{"n_layer": 8, "d_model": 256, "n_experts": 80, "experts_per_token": 2, "d_expert": 320, "d_shared_expert": 0, "activation": "swiglu", "moe_layers": [2, 4, 6], "router_score": "softmax", "normalize_top_k": false, "routed_scale": 16.6, "balance_loss": 0.0113, "balance_bias": false, "init_std_router": 0.0319, "lr_router": 0.000521, "vocab_size": 19498, "norm": "rmsnorm", "norm_eps": 1e-06, "tie_embeddings": "early", "optimizer": "adamw", "lr": 0.00154, "beta1": 0.9, "beta2": 0.98, "batch_tokens": [32768, 65536, 98304], "seq_len": 256, "train_tokens": 302400000, "steps": 5137, "dataset": "wikipedia_en"}
Below are experts of layer 4 (counted from 0) of a mixture-of-experts language model. Rows are named router (the router's row for the expert), gate (a neuron's input weights, with its number), up (a neuron's input weights, with its number) and show model dimensions 0-255. Each number is 128 + 24 x the weight over its row's rms, rounded and kept within 0 to 255. Numbers have three digits each.
Before each expert's rows: "gets" lists some tokens that make up at least twice as much of what it gets as of all text. This comes from a sample of Wikipedia text that the model never trained on. Tokens count by the router's weight.

# expert 34
gets: ", ", "and ", "but ", "(", "after ", "before "
router:105129104136110133111144136102131058092161080117109146128120134128124140139095140105124147118156114112142099170126082145126132112083127110135127114132104098109127129123127139129121163100159119096170077124102118122115152138124145133126142143122152125148111139111125126122132135152112155108152117119100124133151110128111166121116131122157165117150125109129135117117138108137152144132141126118174122078135099170127114184134119115156153153111148154087135167136156159128105088132107130137132105134135134102116140142117107144155124088117114117101147137070131159115140114154126127124195127092113151188149087141090176126078116136029128168151162136105125080087095102140114162129184132117113145108147146120143133185134165106160101141091103157112127118141125145096152073162142117
gate7:076143149114084138133116126134120119131135109127083146134061099097144089130125120145157133115165157141159131118111124131113141207122102111133118142080157133100098108131097134122173108137136146123144121152115148139135119134111128132110145161123139107132152112107154131146079137110116121121104141074099136104119097126152119091111156201128111124110116113101107144125139149139098133126148116161143130126135081122135146097112113117124118123109146086159149158134119099120116119084149155139104122112121118140143111134168147141157072136144148115147126124125087093158142109144135114139137099119123143141110163110167150114108169112125106145104167176151181130166119177126139156094095099066138129151104134111120092080084137119160109183109131118105070172124155163129125166119119100
up7:116141136093138126114166142088136107113152102170116119108137091101134129142119105108138157150111119135111146076077108121131097168166183103185139151138140146108116128101147145093142069148125137153156127096122143149143114117095144144095118109101171101161100166169142107116155165120096124087169103098116128140156116175124153110166134181122145129126125130116140162124121120116124104103140132093131119126135063124120106085097144116115130100130161131186113103163122125121115173117176152136121131095115127152135121097160086135129149125098141119120105153122141095147118143147145131122117082109112141125129089163134077143124150127177102158102133128121154164150126122119150131113131109084155145167126089165105119121129087078136141138148106097131088118139124138132166140128165150

# expert 51
gets: "\n", ")", ";", "- ", "\n\n", "; "
router:116129155105141164123111095153140112104141119126110162162151085120101124143125088129124108135078144144091144147117119131116106154138150139134094108095133109135112123164146136115137109102099133099157164177123083157132099134107116134156181128099143117134125129099180124117124111099109107127119133129121142112089182125134140165159123111112121148139126148147063093111148093148109128113111097134146110098120117109144127119090133135121121128141141119156175130116151139102128134162143149151170091118157145162163169148150125097132147146110175158122086147139176152171127186112149134113094087098080170145128140108118138167139158129077105103176106114107134146123136106108146121133134107085158112139129143117117141172087084147116159132121113089129158152139116062132099146142168129
gate3:082093127085154132107120121138174136144178145140142118081113148105088211150086160124118096155099117143120129149115104134127154125110143157128125131110142140120105153151170079121150118131128129161077128135091113149115102103119110109137133125055130159158142128149082180122128126174127134160097106111129144156131119130118081116126124120142150151129124121120124140114168114135187094100091173117145158107127113171108130163130115123110140142125117137149117173132110155108138099124125158188113122147103124126138117150124108115143113104167140115135148091143162152116139087108130128120147129165112099138097161091115138153153090187085132100150130117131127095115124070092073140142124142146145118103106157160173127160136119128106109120136142135140165126124145120104138117151145131
up3:135151147137147106082134107132178118124124151128146177150114092117123178157086143113147118133124161068131097117108107159116120135161132144102095122147156114153122125081164123103148120141123135132125116145150119131144118106088142098124158137159143132158175105140121114165089129165167129087089097140128183173147133146110155129137138120157113126171130133151101124131109106112094122124130107092154150075134157128109127110105161136106125136085129119160148147109121146146141135130142119117130071130141130158115092087144099182146141125184103137136106096129167146175143136131117137084112110131132129083181154176117117161102090143124142110143131164115150128147097110141154150171107158107143118120131159123110138126155147120126101187123135110095152100133175135082117129139150162

# expert 47
gets: "New ", "Y", "Mc", "Grand ", "Great ", "H"
router:156102152134115104146101143095143154152116126115094145063152067138130167123126115120136160130193145123104143085134146136089135138170105157144124075173128157111179126112117145147091114124097102169132124151124119134104104106149137088131083099114108177112132111149103132106116132140131110108116129161112128115181134129140128122080127136122114152132122119120125113151126149176120131141121161131114125149124164158128112141128112106106162110095098132145143160106101129134102170158136134128140144154120128142081140110132112101128169121166109112118136157163139130093151104149109133097077148117160137128159148091113104129120132140122103148090106112153136150132148143090113100106066137171193132116096117143127127131105066108104146085121143165146144154131152140161109175139093141
gate1:150084109107145145122152121132126048140146126111141147138170129108134095184145203121174171134126155115123138124147087112124144118147120122152173179174099106147137120167111151134118098151118150126109179120180142132146129124107116138108132125111138143137103117149085115134150139115132091130129162136090108095107106136118147120117064117138098122142139093180176126119113137146132105120158140122116108117141148100161116160100167116111097100141108133132140128114145099145142124139174142139111125123120141121140146147131164122134133106127120140135118137134144084131119181191162160173153116074140089133183072121144100127097132132097111133123112115113133092119131157113125160138130146188143133105116106126144116148143179116092104126099126146141160137141119136109132146081145134
up1:152099127132117141132151101113123098152176171086137166121161095130146108170129194115119130112109151141127185117167105113123191110143069135147159141155093131156120148146132149143127108191124110144138135112156112113165116149156106135082144129117168103117143121136111119131118181121099090084125167132117158097151118139114118172130080125154104156143135101153145138119096181124174173122123112113104119139127158148159127146118144128138144101127133131145127179091140172148134130112143126128148119150104083151141157148116135099147156121148117142149074128129132164150116166139149157184150153104135082112153111150094140150134134109117115142145121132147126073110110138113134166101110105159141126142124127134115128138094178123111164123099149130133152130118111099139140160094125158

# expert 0
gets: ": ", "\n\n", "): ", "– ", ".: ", "). "
router:113134168166145119161128163129193139118105125096126154142163121120143095120135148095172113112147070118106155090097120154114158121165131118187099127086125145132114130124142121131142153115117109144084153121112116153112097143130176101147179099115140135151111175107122094126096103091123118126144149154139140129103145125122153126143178120129121099130150112106095099149189124130134107144134135136161134177171098076180125109162120159130116127116145097132112122134137098103131140143149147144125137118153142108094137088119139100101131124091101125090156108166111138133100151140143103128093127127121099138146151174097156105141143144125102114145121119146104149161132114103177108155124089141152141135156121187139107105104125126165149137103137102136121128107104166175091086160114083
gate6:117101135105136105102124143138123125139176141129120088151145093099161121133117143103158100078135146132144054120142121132118120094141140114127132133118158126123125119151146147110149182149075133113161154107115134147118125156092124160132127102162110152139121141126179140156155117146128095136121109124144122110119140141109093165121131122097052120069120128133112156125106124143161132116150143132162113184111138095086119130115122147157132101177101157134151104120145145123146143166120172128111102109113128181132117133131152146116112141141100075095099117115123130138121142116127102099121124103096196165111112148139172172103106105105124095143181138151176107170116132174147103155139109118108134127133106130113127156136136151158198127128087118101099118181093136120135110154130112
up6:129137132118113092110140140091118135133101114117112105144131122150109122093158123106139147142164104101115149128146139072154106143134122084121145141136169082124125132151114157107079123123141125127138109100166077113134129148156131129112142129075137107157112143153123134117138129056112174092149163125113154125143118160117157122139120168116137143141092135122137122091154184149114152131133123108153189165157135132171132128096132125132138115106085092146108127111105098128119137083186121071125196114178127102139130154135120069171111139121133149160110122094130101157142147118123155166161133121121099148122150150131135107133129123168136108145127128121131108132188116112134152106096098141108111120143109144106153100088125088153157140144184114081150107114119140142086105087113143

# expert 41
gets: ": ", "age ", "aged ", "the ", "−", "were "
router:125144153178122137119171175118122119100136130098099118144175094116101076101152158131151138116136118119083139126136086155119168130122116136175113123106168155127141133150099145134135097127112137130133163139140140118132165087093147129105163114120153130143076157132156145154128109153101134152136142112124142122091165126109115161127115143156133126148085135108100136157106121116153120157138129091125102119150133131110143131176161144141152100135116147158127157105133155093135128141193107134132156137118160106120142107155150137119121077095124116121136147147124091150131177179133122110150138129168104106088103147168129138145141159095080120141125083111119134105100168180217112142121109097157155105139134166104104079114120139162140140105096120131155130108151165159134107120151125
gate7:125119133141156143116126148159121126146083122115150086118161141133159172128150130118127113122105148149133111097139111119110116175128123139142136160117129121095084116070116098088092159122133177137139127084144118101134108136081127114145083165079129167139098078117121127126150118123107118101103060134169149144172094127136123106171151129126152138138134166150125115101119155099150146151131156114109136175137088119133117077106127157106095119129145172149140124100101160133113123118103125100182145108058144106152108126105136134161129108141101146133109181141137114136114130138104169152135145144106094159119077128122146128161114123156111119164161146130157108145106109061142139152128149126091118131136079151113100132143116106130150146148132141129125122141105091162087117088154148
up7:188145138123132140129124138158110124130072081074125142111132154120157154093144147143151088134153167118103087155155148129140139124112144119124111113144087111119138197126124128099116155155136100091130123110151125136122115118126078108151079144146119124125102106162138123152122110122105130105095107154135132176144144141111086155111180123127099113134138151156096116115091140114156134140165145099120135087178086154099122111151109129142126105138125135145157129138088088077152107069079121130167105108109124100122114112156127148134151139129144149128102126116125096139146125134158128104160110134097186100080139114120107122146115128138147120144152112153116122119150103128148066164117157083090113102175117124171146150111117123095134146141100147130101089130114098104081140094134110

# expert 78
gets: "was ", "is ", "were ", "as ", "are ", "had "
router:085120142163120121108140158140152103145096157120115089152103175143168115132105129170168133129156118100136112110160081146101149158086076116113201121086100126131132126077131137134131166120120173142114131116119155107172118116082131159125109115112120163116127163122074141118143137159154151131187091158077121124139092155128141133121131093131131164133163160117135170132141141117138144115148131127117118136094132141135157104140145167110115136124110134096108132115147156127155111099133131149157074144139112092152130110151086129144132116117117120116117128117157136127149122108129152151160130172133095145103079098128199153148156141106109161118178092127125126126148109122135132138145124127081133139090105102141127130184087127110108126117116126151128086133094136082128111119148170
gate1:144172124135121141111132110161115149122115123164141102105112129123121114149136133090085099103099128135136135142105112120172106089134137144117091125124100121103140138137145133106145088089142142122124162135155089163162102154185136153110128167139098162121112078096125158113108126118090107134081124112173102142137144131106140155143112130120156157130126115133094097120122115156160119159198180130144127160107132066094174129129116080083127093111124157157120176137122108131122109112129107134100147110122174109156146124137107082122113109154146147139119099147123153109075128098144159123089147125128150128139118116125130123117109097124181092157126101084093130127066125106180112147123161093138114137113093077127108120125167086101124139136104130141090143145126120149100129152126107
up1:133138108157101098137156166109085134135094116137133092113123139124163132123139140101124085140094122110188096135089094115181103128097121125125115133121093144079114119114141156079129139114134098117116154124173113172177129136133140141110113145158067163095095087104132120131128140161080103099110119152135106161154144111107123135159122124177173131130120159137086103120138158161130133150186147098126143177104118098098142103169116124072117106118098146134171150108135102147146089094165132135130144105110178111151134134136111132120093130124099128126126114130139125114118120122112129133141163129117112158146102154137141101153135115128168136103125135099101172129151137115181085127105122122139141171117093093115125106124115097078130151110099155136071106108109140105118109145106142

# expert 62
gets: "not ", "more ", "most ", "no ", "many ", "much "
router:124125104133135118118123131100155159133098146161126147127165104142129125095123183184133123156150102108105146114137163126127160131083077107095105147129160133129133110154085135109110121153106118137152123127074134096103144121151140117095144153140086127129069145124100161125081102140153084111142123182120099134113142115154116153094116090131194163115189126120142163136154133187148116111112108115119123100095156150113134155129081098138119141134108144148116113105131126134110152104139134139137151135135167128135142178138130084095147098121134103153131149113135136153146087117121147106165164164161109157098137082164101147149169109113097103090127128157105127112126174126113087149153147142131161099127102106113093170114110133126103121149127169119110147148105097153113112133129155
gate2:097162114117087153127103148126134154105105128115092124181168126080103134131167140115148131127153088127156127120164160146149105118136051136140128133133153132142159139115139157174131136158115167128117193106129128140147128078118149121146143113123162128155181107132171094159077147179088084113127111114133139124153087117145163122129116117106145106120136127116150148117122113122126132140119122136126126106148167073130118141110133133121094130129136125072158114117167145081099172141161125144121163160137116103156104118137163179109083121125125155135107115157147082093194107127146107133129137123124106159128128114134129151137145134116138110130113126118144145081142155174150148103089150112154146127132177096102154110116110112126085158111118126167090118123134128158128149138112165
up2:109114110106132140132133138110119174079125136111092173187120104088095130163145173124152144106141089158154115109143139129117137111152120098149113076128131099105140110116137151213125120190143099146085119144125109124142088083131137101103119169107154107106139124140140117144154139094145147126155127131146172142133137096139164124083143148125133095136168176131139106110139087117089170100109126140122122126141179116110119165154113114140121130113103133119140128152120081140107128120160140132167125203134121120107144112111124130123158140154149142117154139158163076118127128117146163130166149149149118134107145097112150148141112120110165120112136085145174105088083134108118163119116110125127155160109116090151143136119122123085074144102116119117110101088162105143108120131122131

# expert 61
gets: "==", "'", "===", "== ", "====", "=== "
router:121121174117146125140184161147164178134078153137143137146100098122125117123151112142112147077153117125138108112134133139114105113150111142080092114122138150113107092150143105123100093123139088148103140070145124146149112169149135111143114116132126136125132169160125132112146102102129110101118101141150076135101131129087105118150136122156124148102140126109142121091106100086103178124127116159146129143139154185125093122142111147116135130111117112161135127102158088129110121124135132108156128136096093150071118103125116092074156158143167145145158174157110131103159129126140073136106109161168164109110158091116080100175121113165119113126098135157146152157162091119109126102097109161119127108086151142156126095140092148093146163122157128101137111151099093140138107127146138
gate1:124096138158153159128146129147142030133130081122123122084142140149112149138122103109142147133110099154061121143111115127133199156136116109182111142137107120135125157114125130090137110123145153138122145110116110101144163105119132160133125150144158129169120153136123162172111148132110118146141093144124125144148128096160138169091112154134127138155117125158096151125145135151162142094129126058119143172130131095151129148132174108159152120121110110119155112138166113130157132152130140108142081135138149094159123106146138123169159110112100129112158131145144087127095120132145131126160104114110155142144083152113112126162141115129168110133154104133135083117117143120124168136154163099088147117158123155082133136083191132146146137158103099143129169142109105150109162078157125
up1:141166102115111091110126117110086168114113141130145185141140112119127085075131120150181117085139176126140131104157154141133097102078139071071138138116144105085139073161100129157180163159141129141117129170127112123166110111113149165113154129115093124125167144136153111122157122105140143157140156142130148134105126139119123073170150100092148110139123095118147114139117126119093101124153135153121115097136081165110177106115102178140122109134159132118131142129109142154126126093128107143086145077168139127126134149118108142107100170106106106162125117103126126097149148132118163125167146153118073117124158113170128153119115123102124143136116150148130145144110153153127134122113115157159086145080110127136127146126111122122148106135118121075106116102093158084130120143127143